Weights of a small mixture-of-experts language model, trained from scratch on English Wikipedia: 20 layers, a softmax router.
Below are experts of layer 7 (counted from 0) of a mixture-of-experts language model. Rows are named router (the router's row for the expert), gate (a neuron's input weights, with its number), up (a neuron's input weights, with its number) and show model dimensions 128-191. Each number is 128 + 24 x the weight over its row's rms, rounded and kept within 0 to 255. Numbers have three digits each.
Before each expert's rows: "comes after" lists some tokens at least twice as common just before its tokens as in all text. This comes from a sample of Wikipedia text that the model never trained on. Tokens count by the router's weight.

# expert 5
comes after: " (", " in", ".", " of", "\n", "|"
router:131160121152106167130102120150121130141130108134104113145083109137097092107125090141168098132144102180147123161152136116108167150141155151105131123116123156146098105151140153111125129174106103
gate0:124105129114122101155113164146134134132108096132139095139129154124144152164112115140095146145158137134108145162150120116138154105148132128147153125154163147131128113153115091124150166094104133
up0:071091136135093120154133112084135132145128101130176109125094139116088116113115124144123109067148124116144117135115141146104100127157124134124107126159137128128167117175127159140139124138148160
gate1:126154154140175121147113153113130122143149081151095140148103140138080153087126129094093163107127112091125116158138137165149131150103158091088157144152104138086117133086139134136128129066131072
up1:104165129161127150167149104145141096137134117147155141155137119134161105147140147161148164160113167126124126143162121115110163144130127154128100164162095145162080153108093128091134105107134143
gate2:114070160125146125110153116122112115147081075097129112093160095132092158149142120114111115134165158093119140172157091110109129119100152156118117126149101141125165127110164135113158154085107132
up2:128151155135149097132139144137114135123116148169181147113156063104167136144153105111085097111124098141101111119091164119144101177128135113150144104175157149139138157149140090111152136152143136
gate3:107126119141083112120136117127138156143131157129069124105129146153124127152156148142128142135099113121103144105110161113134130133142119141126146101140147114107114136133153153159121138113136088
up3:124138150126139142102097137175130097135130146100145165155142135130108149141121101167089176108164155117162085110097135158110136156148102119103087148094107136170133086121161103058104098130147114
gate4:141144090112107135123112155144137109130099099137182131141135139135142144174116097085114107140139134110124136161150118169152096153123159113117124109110157130162145088080122149099117156109178166
up4:123133164145129106129124133150115136107103108130158174159104082113148119143112118188110182171113125118061130141116120157146131134105131061076128153121104132124130140109104160116136093147111100
gate5:187155135134188113145086131144149151163153127171126155110088108180192122122092132134128113099125144111172121136129105127129122163115128176131141150110138129126170139105167115112132129102124124
up5:101108129107179103154148101115164139116098140136144123104137158148212152129088130115107130168091110118121102157118114151149167168147145082158161111127133104165167139147140098108123107113140151
gate6:108103076171112121078090126189144122101107098107100118105114123104098148123118115130138101112106159131139147123134100088119101136108101137119128129086104149180140149111110128102162103162155105
up6:105129109145094165142103140115121144175135138131115104101159121158119114127139130147146144159136160169112105115172118104083153121086121097146154102097111143136126138131139107124129097114108152

# expert 32
comes after: "\n", "0", "4", "3", "5", "6"
router:127149138150107167135083103161108134134132138142107119152108124151126137118109112164162115140155105174145108144153131134104157140163147161132130096116130188136099111148144142107108146155141126
gate0:144149098115132138155101081082098100120109121128156145126121143142135128155144110152084124142111123116125143139150132153111139131116146102057156160149156135128128140093114118144107153093159143
up0:097141092117128161128150115109133137114124074147159112145080108119130144150124116162128132112146116172094131126169120128110149096154161137104094131138114122186116097124131095122112153130142154
gate1:088102098101082126175071117154132157123089150110134101081093147174150159140097103170080176138119098113101113107143089133130145141104135116107115090117138166112074123105157113093122102163143140
up1:149131093129186108131134141097120146160132100167142124155139129073083137119139146105085113117123138127160134132128166120116139131121147142088128137157095122092137095175123123123107166096103160
gate2:161145087130127132132114111129117136106135096135148166147109108122153128128141145114104155129106104102163094158152098167099076113119134126110143101145090112075102119098140130120108140135176145
up2:114129138122117115116152174192145169179128143119116114142140102098109104114126110121148152137154124134095145120146110119100164119114112117137093086095125140111128154137141120101121115147140161
gate3:117129165133113187144129101139130136137093108098119110122141111113117139111101172119109111122152140154104154121154145143134090155116156131087159107161138072153133115105125085157112162130156122
up3:114123153123137198117128128129126158126111101143139102125170106135111157118096156126138164118163145165176163135125094126100099135114136130097136156166119146140128136119139166103135185129117165
gate4:120110160096162166097126113152108111131120110173119102135097094094132118122094128119150131135144166175119140125146128105170183143196123133140134156158162175145134117127133183116158151105119115
up4:140163136124180083184108134095156114093150129131105143120135112093146108143101124126138153133144138099079119118111150154129138152096103125136149117125129109136118106099156162111124116097110137
gate5:096107127137114184118074138113141118126145111145116140107127145102133111148130141183161121133107140154108126156105155135145160107150069137155155105123148129112131157145168120119143136093122163
up5:113159125145090099127157150095141108137122144095131118129067131106163111079148134114105117114140126157162107136180125085104087101099138103077118148137118126155082150106104085144132109138123126
gate6:109131131135120078125134148114115163086182126173134110110147157144148139124127129137103132155129145123106128137125133102146145125124120115131118118169164124132152155162090132109121150134104085
up6:123140166112171158134094101141150140100114157167116172100155112150116130129156113135164146118069166114125133115124122138117093145126113117149140148155151183103126127147151171152139092132133150

# expert 29
comes after: " B", " b", " f", " w", " t", "B"
router:132163114185084175157095128185097122143117134122150105132112103142081117098150115168147133118123124142160082143127127102130115179137150134150139097134099154152109086166134121126128155127100079
gate0:118196094144171085121121168106112147088060184123159147152144104153093165192101061112134152137141110126113119101175159151129158155114141146120104101143111138123121117118116152108179126109140121
up0:117153131138103132133111145127121135099140151153087131070123164082113132119107111148133140123138167093090182099132161157140104116112094134142149175145217114147135156119132150120154178100155139
gate1:075175130138103186145124146128093140124110158098145148096172124169111140083150136180166122142113126134125141111131170088114090140115169136138152135105170139146139144116145112132090157137127098
up1:114111117094145190129107189088183143141153147116135095100146148154105106101108147155141131166099128141110115116107176135065152137101191142066084110070166141142174149129151147164112095124121087
gate2:121122106144128125133115147119139094130117140152157126105131132124107120116130152122110128160163153118097168147113124111118125149139107097143161118114168126144108158068106099127149154137177105
up2:102102137154112095111088154116133127106154138144143095104158133164146117150139122163115129141100086113189115120085124149149126119176127105149160142131155066106097163135115087109103116093195103
gate3:151111105117141193122147127097137121124125123074153100114118087140127100154156148163118112090131130100151131134133092127188139121088142129123153109107115163076153078127158154140107167137078143
up3:118122159139126123101105123121149169165097108092117093141085082088083158147131138143137127111170128115117128146151093139161145141125105148188147124185127124115141146195146123141157172113111129
gate4:184157079154122163181163157158143151138117128115145126139117176135140167111143151120136128111125156107154148103082178110113122093134171126140102161077117154133143108135124134144126122112122123
up4:127096129122130128147124144114147153137102136121150162170099125124121122167151119155104120135107172086136172139145120154114165115106127088138130104129130124159143163099155129133135133104160075
gate5:131099184102140079129114151146143106142156135121094145131072150088109094126132152117085102169142143101143129128118092115119109067141105116121155121131142107126131167135124154157138085133129162
up5:175131151166133123154127108112147136157123119086101142135120151104180095134155134120143138100148120074147137112089116203138133151171136091118135149132132107099148117149107098133113088108135130
gate6:124129144099102142163123179145126137152124142150130143096099140159104106143169117090136155156144144158085092114130171103141112184060153132128118111136140113122116117109132107123172116156142147
up6:127121113153110122106106110123162104095141117168093132124104141074170156148134122077104139142085177127168163112137115135098129115144106145126171080114100111087107142118095155119084135104177158

# expert 25
comes after: " F", " R", " C", " B", " G", " f"
router:144142110130093206125120106113099124173135127158131127119134125109095114101112126195124139103121106130122082158158122140110151140123182134116167117122070152146117125126132182138133138166088101
gate0:118117132122143094106181143130087124111141122159107147098108082100124149181174155149118161125161155107119126100125127080162154087141149131140139133118091128115133137121100142169094132117146104
up0:114122138133118115143153120104145145070187103099146091140082082099084113131128169163090157109153174147093134121121103139171166123090085156117106131095112139139133117120077164165141116147176171
gate1:088138139101134156159096132127113089107098138093078107145138169148136090156126133123154131129132082152124149144162104105102139168135168147144147125114117157102131121076150127137135143184123131
up1:180154117161160126110159146143099143195139132151157156143118092124156149114152102090094139113097135134131166135149123108138166110101155129138124128141110138145114141132163161110145136111177099
gate2:124120142128148147112125161105144144129140105128156126162115119092077102111147129124139115128138136187144118154179100142183103113207144136111104154106099114102143143129108130139060127114098122
up2:129117093124134133129164124123106140100148098148157117111119149134098105157139126131129134128107140130119173115163101154094130143091139144133114091104147136131165096088121126098130099126171126
gate3:183152139159117170128147146104114114132123110138137111091149116128117117119178155173117137126186087093136111120130126107120096166081134124149106164141111120133126098108126108114155126108118137
up3:127161171085129109081172111122118159098137170163126188150141118102136153128095138159136159116085141125134131149129101125119152096173146147106134142135125144143103155104166092132148174118121101
gate4:174129118158152132124145151138108109164088078129134127119130145136117115115165166088086165077159154149169127122150147128157078175092145130098140128121121117164111134104110126171119105068145173
up4:107148166103103120125125130137102158095131137162144192110152108136155094143134114117120138120118122141097135132085090130126109159179135148103126140135124107133105167178151097095063117158138147
gate5:146144097113100137149134132085114129129146070122109128098095124139111125111113143134102156098094128133126153140137133162124085122116145113071113120120113085138141125108145113133104129135144096
up5:137135157114111151148152144145121099153155125113096112175134109138117128128107133126125116104159143156135129113158104119141130108116169127152162132127120141088130114167091118149148144169107097
gate6:079108113118132141132099150116109121125114125113148106115165122133117155123109125147153128107116134096127122150147115182167185180159163148151121122130102133104141136129133136125143174136147136
up6:164097126181094124124146158124125096113145119152132122140183158178128124172138123115119102153121136109167109094088164120155153105140125118100144163126108153171102140111151117108089110131141114

# expert 23
comes after: " T", " P", " D", " N", " t", " V"
router:113132138144111152173115084130110158137171118106108077123127160157147149127127146147129123119092121131118118139146134139123167147142143165087153099132110173136129120141125154139118130147090108
gate0:118142123105108128154140135131151135161141171117121161146132095119127132120118158177185113127128151129126064140141098127125150172101134116114147091099141132176120104142129155126098122097123123
up0:143106147139120123110166113133119155114109125131118150084111180111173092115132103143108118148121089131136151147121153094124117063154116155103136115160137079105121139158189120142160151107157135
gate1:126144178136114094111132108139101188140087152167137094155120158140111126123114111083117129138143101109119155161117093110136131135124119105129097150144138101170151140120101100110097102132144116
up1:117099112138106153142110089091070138121113127141107077108125162123107150117160133130100145127126135136126123151180134132085091115130108102121137170114110103122147167148130084160115172118110160
gate2:113140128126131118156183105138157121145061160102122141055106150159151123084129108120106084174106114120121117131142115161086105148149167095149127140128176096103138158103133105112104107128130121
up2:106095140106118131148142121124155122092126143113163119100115124152142102094109097116097092143115136117142120108153105104129130105129099097105160105148149141099083148107131125090101143157137154
gate3:122129101157148166171116124105134104123157100137139140137122118107137168110116145162123119126142124126126139158137118183114144093142156131124131117115136154140098121146112105113117122109162107
up3:131127121106113176157185149110132114127151121151102112110149158118148110095131192093114142148116109146128088135100110149106154075132103152105158103096131133127149135117093113150124120156126143
gate4:113125148178122095117139099131082162122135147101103076102151144152114144141076122148118155145158083147128161137131137086134108140102163118116126132128112142084124134147104139138135160155106084
up4:129160089101126093114130155141140125122128150105156123108132119168115121125130145148133138099116111171129118108119120106172155114122126117125166171135109122081106144125138116119156174145096111
gate5:159128097144096083109066136155131091166132099110123145124130105131149147123097159174167140107145094130146103103130116119117095100163124142074168122099084151116118098169139112109112166144111152
up5:157120104133125159120144121110127145125102148121111143159106089143130128105139126111150154136148165103142072105156134147123137109085115151171120112166115164139111150104154138119143100128146089
gate6:102170136078140126114156135146125168131123148111121116123117144100116133137104145107160120130145158118102136140147140122132134153143105123113107109140139122116153119159139100164153157111127127
up6:089133161172090100098096111141168151122125102132166145132083162152120143125113115114105109154135141127135150119158090147111126099144122099142124145079147156129108113122096077147123126111129106

# expert 16
comes after: ",", ")", " |\n", "\"", " —", "3"
router:167135136156106120145116089130111127160159122101138115134084101134109109128139094168133101102158083167135127181128128096099138125127127155110111128136100142153067119124125163126122136152111109
gate0:091141110136105117144144087119161191107135096162142153134092124124102117097144132191113085122117106157117093133148092089133148131104132084112119160117161135122133144172105109140171120125118157
up0:105119086121079113158146111090141146115118107193156115097093146146108100166160158130122148154116154148150133134145103104131115097124148118170149124137144155117115101176127124171090162126083164
gate1:181149044132175101135138123111143103106118124158139163109099116141147150147170140109135148122106116127140130115124162065139102163140154145145085128146112116126127165121119128139134082126093094
up1:142126143122084142184141162135088125128104117106116128128089132132104150122123158131180118133132118140097135098180106124109155110157112121079131144115119161103160127165087110151132113157134101
gate2:178120078139169133135136115122146140117132139128114085123113103115148123185167071109118149118155091157108155136119128128122141090146091088116156117109188127101147163120154147133102136133123126
up2:133119113114113144112135084136119138113100141113129104064133114133128110117147137166164135158141149142134126124137108103140116120128140138103127144146111125128132159154108165139104092123144123
gate3:115099110092154092108103139115143155150172137099154109127164137135153129159145122168130115138123156138144134098142103151155111103087123130084122121133117127148113122119142117121115140136159130
up3:135135110127140117164124123125153106147083145102135169086156075186159129129102118124170108114150100116192139110096160120105113140147094143143139113140101150152095147130082154085110159157110108
gate4:170125114156119152152164086126107123118133118186090123107106139137187072189147083114136132123141089097124102134088142127085129114104175152148141083125102093113158097113122108087178152140081152
up4:124174151110151143086125153164162108114132175124131133148118145113113118075113156110139118128110164155125093143185131147131140111147117097101111118176108094181087114151073132152107126112188153
gate5:128151144101134123119104091093115153125099116125135127116154127132168138127117110128131131129146101150106104156134140129145119108091114130109130136128144082151158128105147127074143157139156138
up5:109110095122126171141096133152092155145148170110134126104123147170154102150115148114098153145098136167159123110154138151117139131166157135145134127134085126103097088148135108142122117144101162
gate6:158099141090135102110110163154149105128110146136143096117143144107113136133129070144113150130104097138090133115108144097143122172089105141114129096116058147132130110118130144109069085110148134
up6:116126148151133076111126126126122114125172150107174155113126166128111120147121115133120082155130093132126092151163144133153133101077126147142128095115103141167088082111165126116142101091159150

# expert 13
comes after: " |", ",", "|", " at", " of", " to"
router:159143147146106143126106095121115138149147131128121107150075091155106107094116080136166111139150101159165122153162140068115161148149155151114130112137124147145113084139138165129124127168099110
gate0:147061093118111154086119154122117141136145147136094136167146140125088130108121155166145166132114092080074125113121112146137119127163140123105162109092097156189113131078083097115071133095151120
up0:123145137142128141094092155203116125133081151117127107106104117156137157110156093122118071134120122114116140164117143167116126130137104108124119152118185138144149142154155117134152102134097116
gate1:148156107133120137150129134118149122115141121148143074169169133147081141157096106106172151131126127106116125144123157118102124164125157109143099109151132168142068102091125145106091101136116122
up1:120124137136121131172119073149048143131114171140137128149121145157124144121128150146119123095153106112167075104147151121120160125124138184106147122135124116151157141130119134115145163121153082
gate2:114065130080132097136094130139101153110129119125088128150168110129106081175104118117141169142059154128119094125084116135149134153158133115138100146145145135149139135143111157132106109123143135
up2:111145156125125184123129096132110128125129152082147125159152111143113181118130096081110076115105139112106136093139086111107127092132130152074108112141131121128135117111124155141155140155116108
gate3:102126135143153125087135087137086089143116124106125155085104114141115156126148116161158134125140135169128149100129161101149140114148133152169185094136158119136099131114111090145136103093129098
up3:078081127115111159096125161109155068166149109102099104086138151113127122087158145185123134139085155142167171103100155089111127140133094127098125145166178108119111148135118109143116101124124169
gate4:170150166137118118097149107117097112166149114120131106137171135140125079120133131140144115164106136141092121155111175143160086119111114112096113124114097091158162102101150128142159145118162125
up4:157110131122145156142094105113174133162122114127143146111127131137133134109133132133112125125046145108103104140077131121135105156092127124089129095136111115120138164149117109134087111154104151
gate5:117158122141160151112186135127138137134173151132131087130126167127127126175126118134150148127107130103126109173126104132144108181134185119090107158123155154111100085093120127154114136171091115
up5:124132167133128140101159104134124121118148115106097084115131129134138117101149090125171117142134131115120124100165117099116135136154137116100131088147131122146149100140155103107083117128145131
gate6:117120150110128136125128085174121130180124150130125106147101104133126124102118106128174148080133116120141110100087146143130138107150120123149094122135126185143083155113095150101123113160136136
up6:156120128173140125128139120183130114145148138113173127145082083109165122177150115160143101178105136103104119149160092114138144157159141154122120100106128093153141120102128187134143115135103147

# expert 12
comes after: " |", " in", " and", " to", " on", " for"
router:154151129159104156149106127144116140138151119133109121155065096149103113097131105155149120134139116163161120165155136106109167135138138148120122097132111172137114089150138137117125130183112100
gate0:141126133113072107122117112141091128125114073128114129120099096114112158108104144137134123109129120146110074151112121135158173151163131150134110111095112140121114120128126134180115167144153156
up0:122138138156149134094115137116127132129091149170119118115066092141119161124073109137124156146122135095109106115097132152092140127139140093135130110137110131125149096105107161102152093161121097
gate1:103146155141105164154170110132109104113142108137128089122160153122120119136157114138175151125107122116091119119058176107140113166129122120116134157169089157187127135106136160111122117120115116
up1:089125123114168123165135124092099137156145126116152098098137151135110141117164084116133144104098128151113106132112153102141112158059077134118137117144067139139108138111119151139149131122139136
gate2:093090118096127151152135116109136112124149098131108141108125145144114148113150140129099165142086093158151092102119144114108151100136136122117117127057135111171164131108171121175100114090114116
up2:124089149100099099122142118138091138145112142165149100112121138122113096135119116133112148126106153117157097091154143135142057131092092130130092106138100094087085143150102135138153102113153151
gate3:172161142141129127166151061172155081116120151138108134099151084179184155110150147114156099141147121140123135151118145127157126124105125106087110114152134126125125128126166114096130116133120089
up3:127121127129137157133144094103123151126157126126137153118135180142116134131099118118142150108134084122155120132082076098168098153177172173164124147137131125137064106160114115116138115174117119
gate4:084144134128108114137114122158096134146110080163164091092126120151142120091129117114132132171116120098146077139097153185163136133149083137090111105147120106118151102159109125120144142152119128
up4:081103127130118112143148106122140129143141086147144133117154150122163108156126155120110132121177118105151133141108119169121116106121116124113107103153149088153094171145126073126136105127102147
gate5:131136131120125137128121088133124128173119152142107109137102117148125109102173152172098188114145119130060103123170140135147116168128109108144111132113103137172130110097136113125119171144105100
up5:115136112142145122154139135130150155118124111137120102124128099121136118140133128142104214139118154200091143119147159136094099166109114108109152157106063114140145128087146133165074178153104119
gate6:126132114124115115135108139120168137144106135120142086158142111156150107106103108156146113143170101150097142141092143144168142161128114153133108168105139134124134145108097131118068153170103133
up6:078051103115092070134150167183123140081147142149147134089115149124095105087078103136146124128098082119118132125117148139130098116092072111085107124087122114131092114164163098122122110120103118

# expert 31
comes after: " the", " a", " of", "-", " The", "'s"
router:142161133150111141171088101127125108144155100108130118119096134162127128080111089156146093123125102159129100160162154083118144136138166168114139116148091134134100098151135149108124134163132108
gate0:145098152117126136172172132129154119137119153132114099146139174136148160131094113125083099111135130129158080123171121160161129140098090149110181091125145087116097153163128143110098092122126099
up0:152155121103145135131152139113135116142113117169150138104075105101141178145117111115156138123145090171140120114133117150129164120137130130149109135130124152140125064140104123071146097152143101
gate1:118128131125118091102133173141147116172122126118103123118107133108089149110128131110124118117129097131133118137107117114132142134134180135112128115129142107116135134178135091116124124090138148
up1:135128133126135148104100115155090144128124147143142167104160109167108123123116150116146088121167101140132150131137125135110112108144099120144109134152127095135109072112125129089124126150099120
gate2:133162138142126119115137130128125117154127150076153122086129141130148113105153138173133087149120098115129127160166155130180143158132117123128115130135081119121117113119147156134123118157134123
up2:124107122127155133119179161140127115128165126101157104120122089093145105117146084129162128125109124160108122193128108108159134107153124121122133139118122147133137123098138138133112097146136114
gate3:150151108164101108121132117134112150138147112142121119128159120142090147162125145130144153131125134128093087182142178177086170146144139141189172128098116127131133135121217119126108140102135127
up3:136142119074160139154109147147146110129106137141174137144152104108141132151120100104130094106108125138152092103137099143090126143112173136148079116107141124146105122098105115132131124137150104
gate4:139124122086091126152128118113118150133112135155104135127120123160066162088127157124121146144142135099097156104093123118138141124163125120109155146137115112119132156147087150113126104141120101
up4:154125092136186146145128105157126104088149141167145154088125121137132167156109125111160085138130132127148099161145118196100147102107136125155119146096154135145136108133156165140148129101106141
gate5:109134139125125084121055102119137121154127156133175119100143111107133138168141095144157157121118112102139115151133122116165109126142137143132136134107104112144083129123141121155166112118125127
up5:160119114122122083164112173110117142168105123149122125091089076126140143169146106111143156135164133133093123194160119125124115141135110128157167130148111135172089128141109149119125112163123134
gate6:137128146090099090077156137128155118128161127146141146151120138140105120080138121149098130169157127127106154168150135112117107161133141095145151102137093130171141061158142172170132145148120132
up6:135115090146099128139129180144121132141133130061106141129157130109125133140167110113120093145127147137152106099119116115138098129067122125105095158088145113142093144162111114089075101180183135

# expert 17
comes after: " |", " ", " (", ":", " \"", " and"
router:133161129161098158142100102169114140152134121122103104135078111144109105119125087138161104118158116172148139150136142105119170120137165164127136111136108153132103107145134172115120139173102095
gate0:112154092138153145153055118089108141142124146112071109109127175103097098143071145147147122092104157140155111095114139144128102117124184165146094124140144127113103102144134130103140127107128130
up0:128112137146091159141131157133080136125146133141116121112120147124124129073122139165080142113168162172160128087163158114108110163128150121138151115140134123133084109134130106089143166109129118
gate1:125167099119120143100092128184114105095137168146127115153140112137132141083115096119138103111141098116107105128149117160121162157117106170101107106096096119145129089109124134126132143127154095
up1:185140135157094131109162159182146136218168160103108180107120136140143144134116114130116103150128130113112128172105073086094091064109154151099117106089113159131144126144156105139092130115106130
gate2:110161123120105108166127080156121120112127122153109118148097136104097134109134127124086100119129106161177124099139134136120151126150138098140127154145075112143089101117131118144172138121155154
up2:129127105129139141098149185100114098156176154116134126192145109118163127126170136125122122112112099111114125170086129083112108124170100141109135071133144170130109115145121083126116168163139140
gate3:157123134143118094115153126107152138096103111116090139133122208117142141104121066093083154117131126101142161127126134143142127116154125102148150152156143120144143117159165161143148159116097086
up3:146143129130124089123150101124169135109128090101143115126110154134112157120157108120114101105126109151123106108124161114153153102113109169151135152118144138133136158109105126129163165099154166
gate4:145155079157104172158130134105142148127170141126162076142125140110081158118109099130166129119115117135139093125103145117150126111120155154094106148151133107123127142151128136070102104161083098
up4:119121133153082111152129152123161122127118175109161132098106162149098146120120162105162117131152144105101104121126143101105102146132135146091102155161154110127092153179136131120088143125139116
gate5:098172111140092138149122132135122121135120116104156124147132108091149147122111073165139184127139118144109070172155144146116089122111130154106164093156062177145106124138126161118134188159062159
up5:135123110119148150080129058100121148160121110126128146118100113114101153141105145145134160139122137142125134084095098083132095176097131099120115154120127126130162114133162105115158105092116110
gate6:117123138115082124142124085123158147147130151122114124100082126149134151142086104126121121114072163091089123192139102100125172122135121102144126132111114085175129144090158112131106112165100151
up6:170131111112137129153137166172140131124123163132127136123119100163105103085147121132136148118133073127151085125080152170119138139169174139093117106100138134127144128110075140139088124093167119

# expert 1
comes after: " |", " (", ":", " and", " by", "="
router:143153131161122141142119120152114131149134125123106109146066110139095114120129090157154110111131103170165124148135139078099156127122161155124124111142123170128102095155133146117135128167109105
gate0:134141128123155160120117082098122090131103110124120154136129155127112144102153149136137137146116129158133098153138117130083095078158135110141092150134155150103119087149147119156078110124090150
up0:104157128175108161141089123110168130123140157085129083110142145145068119145136139122162126122153105102173140139156096139154153118108137093122135125112109144076119119149091138147129125139153144
gate1:136173175130136095153081112132108130150105126149132119113085133092140147115127124098108100099138133091152087124122163116117091199117126137135122114149097145092137145130134157131124136112121133
up1:142152113143151093105105119134150132146108119119151117108125104142112129122134145117105137144149119110130122129149115136151156099101101123111140137137105105127123120151160134141188156173116127
gate2:127139109074114110154093132103103133139161107135112112098098099108120092167123118149128103148133105144123128171200129100160116139147084148130151139093091153157158116091087140155121144138125128
up2:095149167189121130124117128156120088083124145146138134150162150111117128111107152109106105176168155130079125126118097128146163162106115129147085151157096116168139122137160128126138140119120091
gate3:120131107100086100171159133144108125126117149079142092105126125093120127142170168149110116156138110137131132183150191124090158132135083162143117084137094125124122086150127135114097160123160112
up3:146128110117101136118140107118092144102105161134106093137141115154103099101125178103132102106098149123107142128104083104143118101127154164103107142125167093155099184155151141148123102101150128
gate4:168178149092122117120159150124130142095137096080096109094109106127102158143083102142126112114116119130186120098147133160144151076150178139114104163122133148130118137138119118137120133120109112
up4:130153136115143115129147132124131112094157151116115104124132165131141106139160153128126103148092134135129131104117136151158092114135139138126110110154118107136116165057125090126132134146136130
gate5:150104127112192107112123092123153102161130118098139123149108105108127176083108090099144156122121122120179134141136121151135171088148114118156168105142137118122106107136109165153128097141128100
up5:092163154147148122152113109159098118162157123109133115157136102101105110150145126169149156157147107102130147137125100129154156148122158157151128155151151088142089167108147144092137161161136166
gate6:084127150118143105099100132081176139182120136123148141141158122117096130137149156138126130112156140141139112108159149172091120131109168123139170101152111131110062127130154106147124097098111123
up6:110144143148116114100115107170131124119136174167146161149151126153124099061089147142148128140169138119143133117139091137141128082116127119103158092101148116133158181067125127133158117124133151

# expert 14
comes after: " of", " ", " for", " at", " to", " on"
router:155155136154093157152113132147111130123141120130116104152099101131110121104119074148174120121152098158148126163137134091106147144133169157119127125136121157129101083157142158111124131163104097
gate0:137150130121168108145185125127122149123122123162109126123150076137126118120127149178105126111136134141117121131135142092144130102155145129094162127165105159135127110143105126146147130126124171
up0:163144140124147090089124153115181103105103160123155141078143099110146113128136132132172144082133112137109129173116166115174123143130170125135103119170097107127128104168095136104133132107140151
gate1:122102114182132129135146127164158121156129163103175115137140082177096131120154149156117080092129137117068137154148163146112138092127063136126143125112109134145156118142134135113156171105116138
up1:122140105132108125142118141121084126149171099146100151153112138103114139146127169163091118155085175120147170129184090125119145105101155161107134093123147159115120150092177098123092120143135099
gate2:100112096066148130137111149131109140135150124123116133081064093122114125153154071133118173114143107113148098091151103131156165173191130131141160148098084175119101116142105147123086157129125134
up2:112123147127107090137126086114156151090124084106125127099122135108140105131128115118176076157098148132130130116168149116097145135099166120125117119148103167101116131116133166129129111146160099
gate3:147151112149163137139113137122064114140106110105134085124135100081151098166096171136112172114107121115138162152189114175106099087130175157078139114119107144131171131184156131080149130111116135
up3:126087151140136138084089131160109114093085113071127081133145100122163128123147115120092084149116122115132139132122091134120115115124128151100180119129106124148164178143165088162136110101134131
gate4:156093120143118161171106114134098149148164184103146137128147099110113142110102087156149145092133109142109093144155129075114123141117107109114100155148143136123140112162113124131124101172093119
up4:126156162136145121148139125102173113095133122110106084098107128136115136086123115145154124122087153123137158131130095122113136144123098159146115162122146176124140145144154150113106107126101078
gate5:124144128123118136152116074098125173141115145164144140090159100091130140146108123143106180115105098117111093163188148182121140149125139077134118098113126118133105126141094134176099137164137146
up5:101162118164081128139094070159127137115095138115095134097177176161117141147110164127106112122118120094110153060147105157084106156115133142146132139069160104147089155152105124134128119151112133
gate6:193160118176101096142123100118134130134166134101128066103088124166160099136154130147155115126115135140116154146099129156127138109151140159129113149180150123120158128172125141107104182115096142
up6:128096111139137142123098094130105118125120157118127147165138144132148141149153089151096155148204108086158069150136116087138144106122146120153120124150125118164168144125106133116099135115113164

# expert 39
comes after: " |\n", "\n\n", ".\n\n", " |\n\n", ")\n\n", "\n"
router:153115126129130123139114124133133130142137141114083065097104136115087091077106068157174135111126103155135129188140114075098137141174156165129134094138119152133104085150135140138134129155097114
gate0:095136145124119177146162140106139126125122092133117092101128100086123123103134118119098150139102143144123135129126173132149128129106096143141121136105114098129148079111154134100134125161132161
up0:113141116118125078103157141138110124091111105156147105138146128120120183136128133145161152127122127112135169142100134122171152129142101109085161105167125118105124121123162128129138184073104127
gate1:132128110153154109114146135121189119092118144168118125077103140127140117124151099149142101101159122119136104160059154060136125151096128144178133087159125141126091138145142090142145131141065103
up1:113089141109118122077181119110138102127154151129124119143151111087105103066120153111124176093153093106134135172128173164156116131138110112145116154159153102131042159161131147147158089136186101
gate2:108108146118165123122121092120151141126158124095119120113113115134156104069133119115161059131118119128099116167099095157091158156148170099143090086159175144120127142166140112106127102177138167
up2:128097102102101095147088123128137097131141166093148127107099132125154125130095123128100115139120133126127126135175073107134115154107129136109094091134130142125156135136121133142108109129165131
gate3:160157163175109123088145117156115097133123165051119091095115170126133157143128119132159122117118107127144111185106106118124184109183088147155126102092112117131123130118118121115117105146154090
up3:122120148105136089101118131121151113097126099128110077137171134118155153128120138134141105128143111105120109203091122134149132137168095133131093103127155105081137163105108109126123118096096117
gate4:134152155128126138131152162151110146101113158115083086092120091117127172164125075099101110168125073092160092167130160170154104155126089124156098134192145118101128100121159086153170116161185153
up4:134156101132091091122123086128148136164105165093124164111103129152153148157083147086117131151120149156139129169137112093103126125093115151127103107139149147142144082137086141135136123131095098
gate5:130125149115093120120148182112134131145194085085149086185133165112157155154126104179107166097098105125145097137081181133160111157126116104099149127195109141130113100143144154153076136107099148
up5:111123112100158138118135074132107127108106160170132137146111114148094083112110128119125087141162137171117130139161136111133134104144122146174116123107128100169098141105107149123137118158104098
gate6:116105100110130136169103111170093143086078068147157149114115109126133153117141099103113116091064127129117099095210131081137115114147138115098136113160103074140090140128128154130098116162120153
up6:175152135140093162111176164123125111163084123106122092092172111145166152100177115112116075115154117111155148102145111168120118132092147147127090103119137152115158153076116111137125095074157159